config = dict(
    d_expert=128,
    moe_layers=[0, 1, 2, 3, 4, 5, 6, 7, 8, 9, 10],
    router_score='softmax',
    routed_scale=1.41,
    balance_loss=0.000954,
    init_std_router=0.021,
    lr_router=0.00116,
    vocab_size=32000,
    norm='rmsnorm',
    tie_word_embeddings=False,
    beta1=0.9,
    beta2=0.99,
    batch_tokens=65536,
    train_tokens=357500000,
)
Below are experts of layer 2 (counted from 0) of a mixture-of-experts language model. Rows are named router (the router's row for the expert), down (a neuron's output weights, with its number) and show model dimensions 0-191. Each number is 500 + 40 x the weight over its row's rms, rounded and kept within 0 to 999. Numbers have three digits each.
After each expert's rows: a language model's description of what the expert responds to. This comes from a sample of Wikipedia text that the model never trained on.

# expert 14
router:462542508514484477534465543547504494472465471477485496503489477504493460514615534520507393467488439509492444519552490486470541511451512495599518478565519479521542466502556512517515450547497433510506498507454490466470596455518460493493490570496489459517511521407503438505532493512542524524467446430515448511508519517549406508503491469496492527598468462454394473496465427516549550499478502446555454562498532503443499474540527519456510452482444476518555500510451506529550473533464504403492459517510486474480487557560507471434481423538481500542509500489500553532636432540525556471
down2:490497516534496451513472515510460477518445494441490504518493447532526454473525478521485453524407514478611504468505448500519467504441526478505497511501429517539475507505522522545391511429438506468493473497510504560486462561497480447474485553461506469470500524458503460510475513507532483474590494503423556540521502503466572406528478485459521493478498553499470556427519496486460463519472467549571505509612475545486500507596451562549508535503552468445446485496521480442550507416542434569477460460435531483542481508458510594493448499455487466517554460497505470460509425573482524408
Main verbs after subjects. Finite verbs and auxiliaries right after a pronoun or relative subject, such as it was, he played, that had, it provided.

# expert 49
router:449483501510550399528480487506490520489521453468423492489526534527554549520503439505485537561526557558472532578533456513429495534462473513442502519476536527492557506532481462578451444520537514423501522508578508490480525577472459468530483505458487526499490514488573458525448520525433518504438466563513524433529559506491455512499486494546478532522497546509514588479533515506524505484454472462552585453520574529558569482547432489521477508408547539444507506511485467459518533497550445432455511502575489473463525464464483557516521441503521471384542425536458477526491485536579450484
down0:508456509479547473484484492497532414467435531508426409466506493563505464583421536480540462461496486526497517466528568484456538556587566527462514467541493500496448480458413503506413550495406485466529488470487567476520550486525494535501453467500505590528540458541477505540477557547548487508515457499461498472429543519495554498467526416467441453538532483497460507513466521493524491529446500469497523545503477484528534519505456540493496579537545516521482536542569481519499515475484462566441496441449486472564460479517478431458531544482465514529517510584520469477560583506440500610
Titles and institution words. Words for offices and institutions after an article, such as Mayor, General, Commissioner, priest, University, Royal, Chief.

# expert 11
router:446506544440438472491487524496510508427507503470512489481523473563488443504565475557461537501494466509451521492448487541557475472544507577578490495548588510498588450508477462474489463493524547500489495498518490510472485481558519511514563489492522461472532552570509491567514478538512498478421553416484472486560557572507483464470466506555455485492512477536492476420572503521401437516521381422456528546470512562432510458494514510445504482502501442502500515522458560507578496496461419491494521499611534506438530508471498485511561519493542461511506566450554546467476427462475545523
down1:451485502473411521490462525489482547461573600503510425526506535490450453488431526445475474556504556531474517530524484505485517442486516459501450522429482451509528451568472522436459495465474532424456465475499554511477484473478484496420481536490469536541518424415499471399536535513503398464461591482522521528508557525455468482589473451543477520554552533526497514485450472539538562535542570477479486472452492448551456532515460552487566506476487483517488496521572490479493425470463547484539516478419457478539485494512464464537476473562490499507501447470539549544438563488452497507
Predicate after copula. Participles and adjectives right after was/is/were/became, e.g. born, appointed, buried, able, known, impossible, uncertain.

# expert 58
router:490506591502531470485578515488532497553536542455530520563503508565512528496479403449495512546491516496548554513452439476489513502484523426548487474468535448511534521512499538461432534485549466499474508474572518537464515554481531514523549492492512441519435525424472507429477523429461528445570411482543453471463486449438490500590468506516473569444518497502547485456454488516525482524426487511485542460450527505483472458512528491482525459439483412455581497410460462585458529566528473475534523497476406523480550500519552510545483506426495458483495573511504467564448483530525456521
down0:533436523476513505477497472512535417478428516555517443496548483545509521596433554477477477536518532526454507547492534541495474543593493541447445508548578466481500482483418524513433479569445554458521448496486537485490511433490510555467451520484488520549476474588515571466501488512443488461473489464510561463430548496542526460518542458473443542451503479496490465497483536480515408539497535393489558507479490480532529524522479514478482518515500533577520386567528481590438517475476449559461536443447496472507463501492501490460529507428461531573548523534515490476498559548488515500
Compound word pieces. Prefixes, hyphens and spaces inside compounds and numeric phrases, such as non-, multi-, neuro-, five-year and limited-stop, and number words like three.

# expert 30
router:485476534486578579462484452530500503481458478511486516477454428584485401502466414482505458505578477512525454537488541501456492499514486492590501468482491457558571484547508486528578497511449498464555491521526417517495585455507510547516518487516529495456526518479524485489517461573464531632576581471452558487441506479510527527479479545533469500532521525515532487514499453455463521481449458447486544466495508545509509499481566547531469457561501439520435475597496491458532471567448550466507534519502613499523441507512490499490499561572519492484466570465453489511453475451488493531
down2:536483505476494492497490572502537461512498527458506466442548510519427499469476464554479512551506504448552504441482476442456444577462463473497484528507479509544505522486504489500438495547481534533517458491531538521525440411568462459450456461508487469494522519511467451521428480568489454508469477591466515515541507492464525550460558545498480514412545523500523529455443458486522523464508528574414473502537507502479503504568450588489494460477533481448440512504485511483491578469510408531548520551389453475541432462526426542496564522465454457543500489469556550399467458569438516476
Word-final suffixes. Suffix pieces ending words, such as ed, ised, ized, ated, able, s and ly, as in FSA-linked, structured, personalised and women's.

# expert 20
router:503449495478560599522558406453505459517559546467435499482574438490449514440502590578487473464502450454533495480487516483524489582510536432491507503468503527503509554598463436504472520452479577512442536487499541527516436415537529526433464488508504598452520464539474538509489435473513433477508499529515421497488459475518470519520450504510421456502556475551512538557456523487535526479459517476499494502550480526518537529517539534476538478500477489529480415512502499512466540458501510524560558474483547534482464475530515557467543474525485497484575627533536462470504446548449501490
down0:539510489477516510482534453462549503540492529511471464462549509542446513505430471556562474511504506493543453541520500487470484481544458502451485532541596570518437432487379559488510493582440540498540484499509600527495449535537497535521465457469490533492538463547449467444465502573441530442531505396470497487463528519432551449497553406490508468533558552452489543497455446526477480537494479460481525562478489502512555501558457534393492567442524475528555553531533486539484458445439452512424470475515458467508463504538497504534516476488537495528496491557522508441489522555554510515
Plural and verb suffixes. Word-final suffixes, mostly plural or third-person s, also ers, ions, ities, as in gents, derails, queues.

# expert 44
router:523566507501493424547470494492465481538478442569583543467499455556467484588534533459515437492625555533542435521440455435467522461542526455526528518461520459552475488474531545566544550506507555535550473443522504441472520558541475532464411445499542444557571472517507433432477479483483550472496517501499533456504473461463475491520540502535484513470483506493549515484449480479489486525482563520461465456476578553511528488481512528507420485509445513550477539508513479504480503535533546547468469481471458504439435555463544497514495538534436490547508515403494423510422417502483480504
down0:531493492498515481535488504553507442446489470566460458468463519497467522577430466492425443444542599498461421514516528485429508512573534511464559511511506563455464477496451385493437543578478503508563488462446548484499537528501466522511436483542486550529504449510484509465491539596511525495449489426476508390463549536431517522523530440471526515488545497566480497524453473501502447496507534410460522537541531502513559531481525532521466516505510546560510444560553458570497494550474502506418517515437533508504504492552524474494532487475488563545517504477455519536500562544493501590
Participles and section headings. Past participles and verb particles after nouns, such as imported, donated, built, set out, plus == heading markers and list line breaks.

# expert 24
router:500544476529496598448512528583503520529491551465501531559519556492571508439554470555507520461530457528480580550532565432444473549468529529490498483443413529539548487510500519540517462510524480465533455509575463510441489450468514454520528462553470531586489518521542520508546459530471564513519454493496564482548450496553457553480514487518553499527500500497437542540469442487466468517479483445474484507468517509552496503478484444482474520486427559554463556551502490448482416474505575450484444475558475505460490525505481523564503416491386488421522506520459490541582425497464490466
down1:435531504501431475542420510442448534506544554460521492583487545494488446437439552484489442511536489499503516533470466511521500476529527468512452450472408462549503428514436460435444545426566499483457460526475516493488489549448508490513484501449451493528501461593495473480471426454470481454470517506487523546587533496481526548467513514530490483513493502446509545480634484556456475413487591416511496501506506484523514449477530471529546537426531505523520458510517427497510440432543553481519562518461503509513484492503508544441429475502537459512515516445547566523516503564441475495
Row starts, ordinal modifiers. Words after the such as first, last, only, latter, largest, median and this time, plus pipes or dashes opening table rows and list lines.

# expert 1
router:450476512507496497481474514483515477562543490473490484482488516474465438454493500512481453533532468588484532422494499452453516572440479575472477490525459596547420493550539472526508449467461472556500483473545447498562538490542458528478559522563548477487507553445470546562498485501454487577524528498535548456523452483423559483446515488475579584565503445529560443494477482436512440428528441524543519416435487498495491542469481496555493553516533515476439538536535432529497534462512508534500522511470541501515462467581525511510537493599463511495473489528513483455591499445438456469
down0:538451540532576457490552527489532402476414512504521453532501453510510500561465525555505497522476517496492515488483504535499477550502454527470517519489507488558480497508434468455365564515473522530487461492530505546461515481518490558550441545485427471466547398540444523456472497457514462467568460448462519464420500457465502555470555496569476453497545490549484530482487481533537465540443497459505415520518473507464479494507417521474476582444562520519524498488479500584507489456509477481479495497526573468529500496492492485529582608511481518497491427572403449486554510515519474568
Abbreviation and code fragments. Single letters and word pieces inside abbreviations, codes and scores, plus sentence-final periods, such as S-m-rekar, Mt-5, VfL, 4+7.

# expert 17
router:486491493503486411414457498563462514516478443509553563509510550491537523556516466472453518586498544540492451438528467484461512489533443484495539472462543473567491506410466463452481499494521454519469498535472537441527491554435466516494461494542545466487483577530583413403423435480427552429539455507515491586436468499502533565484447494504495501502491552507506495439500465463500459503523520509492529450483533441518420464486454479497465511424530480517454498497454505498530494551529430454537452547550479451533554422451484522486482542501504492573473526496451435472484467545486457451
down0:516450529495511487510494562515530409432447500533438483493533504545445485546453493520502455499544522540431530518541582476511491515539495523470504489550570520434499516475470495504379479523406534504522465491535537516484481527450439484544435529493486551529523470529472497441566474547439496472557448441479542493434599498511557507491524446561493549509542504503489518441465519510534470492410525440469510564498484503517548479504436539474496552465494560516504436456574462613453502490472490557469537426532468466495506517489510456418512563502484572549521512499486469483492584471516533529
Topic modifier adjectives. Adjectives naming a domain or group before a noun, often after and/of, e.g. social, sexual, human rights, medical attention, Public.

# expert 27
router:506483569480520541468526501451554462469464496480525496504445489510578513470486499478473540529566569510502507556472525541596513472502536548540467497491477467496463563478501509524474498501455492532507546476475527569567508481499587481561464526516461532507562487555443524459452584488572489505446522515560480508510489481472521451498492558471468578463516482516463478529480539505472568422562486530551428545541445482522549417564421415406445537503529567504514554395461562552572469452470490461564502483464533483534448533470449502478492532509473505522458481526480445497517502498423506483
down2:503435516469503478554472477568488450444421513493500571579459519459492452467491512444502457524529546506501571450529498485550496524464542450474476449496437454556523517472446514503425518564475508519536470511445542496534425452493475397464485545511517482449473546434498452498499470521573475492452436534522462567461540521482509511480566456474440525513593515497560527459467483467466539493524455528512506441501546441476510485564488514467554534518516487458463491512532515466557495453457447458608354509422500490510430480514471553539492461535481487463481533498518479498496552543501530464
Mid-name syllables. Inner consonant-vowel pieces of foreign or unusual personal names, such as Gabri-el, Pat-rí-cia, Humph-ries, plus small numbers in sports tables.

# expert 51
router:503521499440510437534477555498529462500558497548545464552531473549485522515491384505567566458480426518461587517524468542540567510446528531486474490553472542479501542519570478458545448478489452514484467437478536491476520515486539529518452501491506557479497518506452479434499532510475529465539478501519522403537500498435455470513502499506493491535512513522585488485465447511522530456448461579507465479450412631504474456500535524533423463537553449520500513493447504517542563555559511553428583487377536525463497524482519487532478480520485457455461492489496554508501468515586519486
down1:449516556478472475488442477488473639499561572427486549517481487493544444542452473476524527425548480548503478545507467416514415536500496554562439447468492548495508508574472531483430491493524481496474445540435530470519414458456554559496472496424487470510562515472539529552516467506524474451489522407490468491520508524495519477525552474515516487485504436546484537521465516488536390501548475505498395495466524463526525531498520530529472507431520537552539453500453493481526458434522484504513507477430544461517512486563516493502473476499488540616518441504449544454529493550488447490
Starts inside parentheses. First token just after an opening parenthesis, quote or slash, such as "(c." or "(first", transliterations, units, and code or LaTeX pieces.

# expert 35
router:415499497413539484487494526440504518518511527581514436458515546480494482506504435485450561510466530515516465430409434424489396541526487460435547566514504551461531476520500434510488480485540431492520439495497551527434484500398505556497539489458446505458527523429531455497438508470509506522479492577498465551460490492549532508443473511473466461456497543501487511503504479443488495435526531492459510499506562444546501473508526501485530544480514509520472500549545475578509568418490408464524489447459523486465407475540526552506508475492593528465528454460478488462423557499531450485
down0:546458487504497514502508497492527415438458532590456440492518496490507534546416527481453427475488536487538439525471507502497543509579506546498497571488565515473490448479493460488386563596471508524508523505506555567493445532456436512482468557468501547504510490524513538491466498556468455538499454464448522489427534529527519488526511471488515532488551518451482483470537500483543431511469540471506574578547526526477568462499514562422418584522513529485544477489544478524438503434526467557459558475448553441471434512436471448500525542469443538505510510551524489486443572538548494494
Heading and noun-phrase heads. Section heading words and nouns after by/for/the, e.g. Scientific classification, Population, Species, by means of, by decision.

# expert 8
router:462548531452521496526502544470493508478436533468541420494488459515514466526528457486499477512478516529466499488402530494525511466514537473540518505504498482477529467476483526564489456563447464536466459443424425443497507528523465471472481473485493515492495486486512488545511430531560518497432512497528494533574515533503465452568514428576527469555495512479523446485427466497504518456578471476524378464519521403385536455561527456509505514498504475496552475473475448453465488558487483433557447528545438462487521564490496454431515550459565554573475469510524519407426483484531539436
down1:434525491540394490483495506502465580559482553455433514597505517531471472528452576456492474498537541469472497450581412431576578480553547521482485562441418476539428471543443522448464532441439430468507541511501470510570467510461517490444457566473469517529548528467490549506508511477468431498499510530481504514475512519473510505538487528478464503434502512505498518460545528558567530473498519448460499545452473494559503498530501549495527574488509532565540516483561524432483464456480523448550551472432506455532450526451494511534470529504535507473516541525482527522536507565483434580
Verbs after auxiliaries. Base verbs and to after have, had, not or continued, as in have to, had been, to make, did not publish.

# expert 48
router:555515531493443494552445501431445552461485503472586479554498570496579520565508473487500572517505502541531533522503438482515460429479500527498462500476510513514487453515542489429446505479599418482486465487465483499534418539483513509506457564563516438510501459473448512515445422508518542502591509512548502510501441543460511492493498452494410495526550564520417527438534501490498498470466570549556520470488568567462552436489511505489519518523460504547531448530542483468488500471525561574514497485502528449539447493627510559518438503455486481457465474465415464502496458515486485484
down1:452574503548444501495507513491531523503504504500526515493484537510523413493488529500452557511470523515437548539550481503560532516495512447488546565586477482534504479481419529454441497514478445426544516491548418450516525529475514487489477552499459450594547543461516481492510550548534557423491575443575516491493548530461532581526473560496502504531483494394511585511516464462579542437527490484463487471491465440539527529492483522487520516412566555505506485470529448544549441421515495495487462491462512451524505454572518570486416495421509509562474467461451519486493506525447494496
Head nouns after possessives. Nouns after possessives or adjectives, such as father, wife, team, film and aircraft, as in his father, Soviet aircraft, studio album.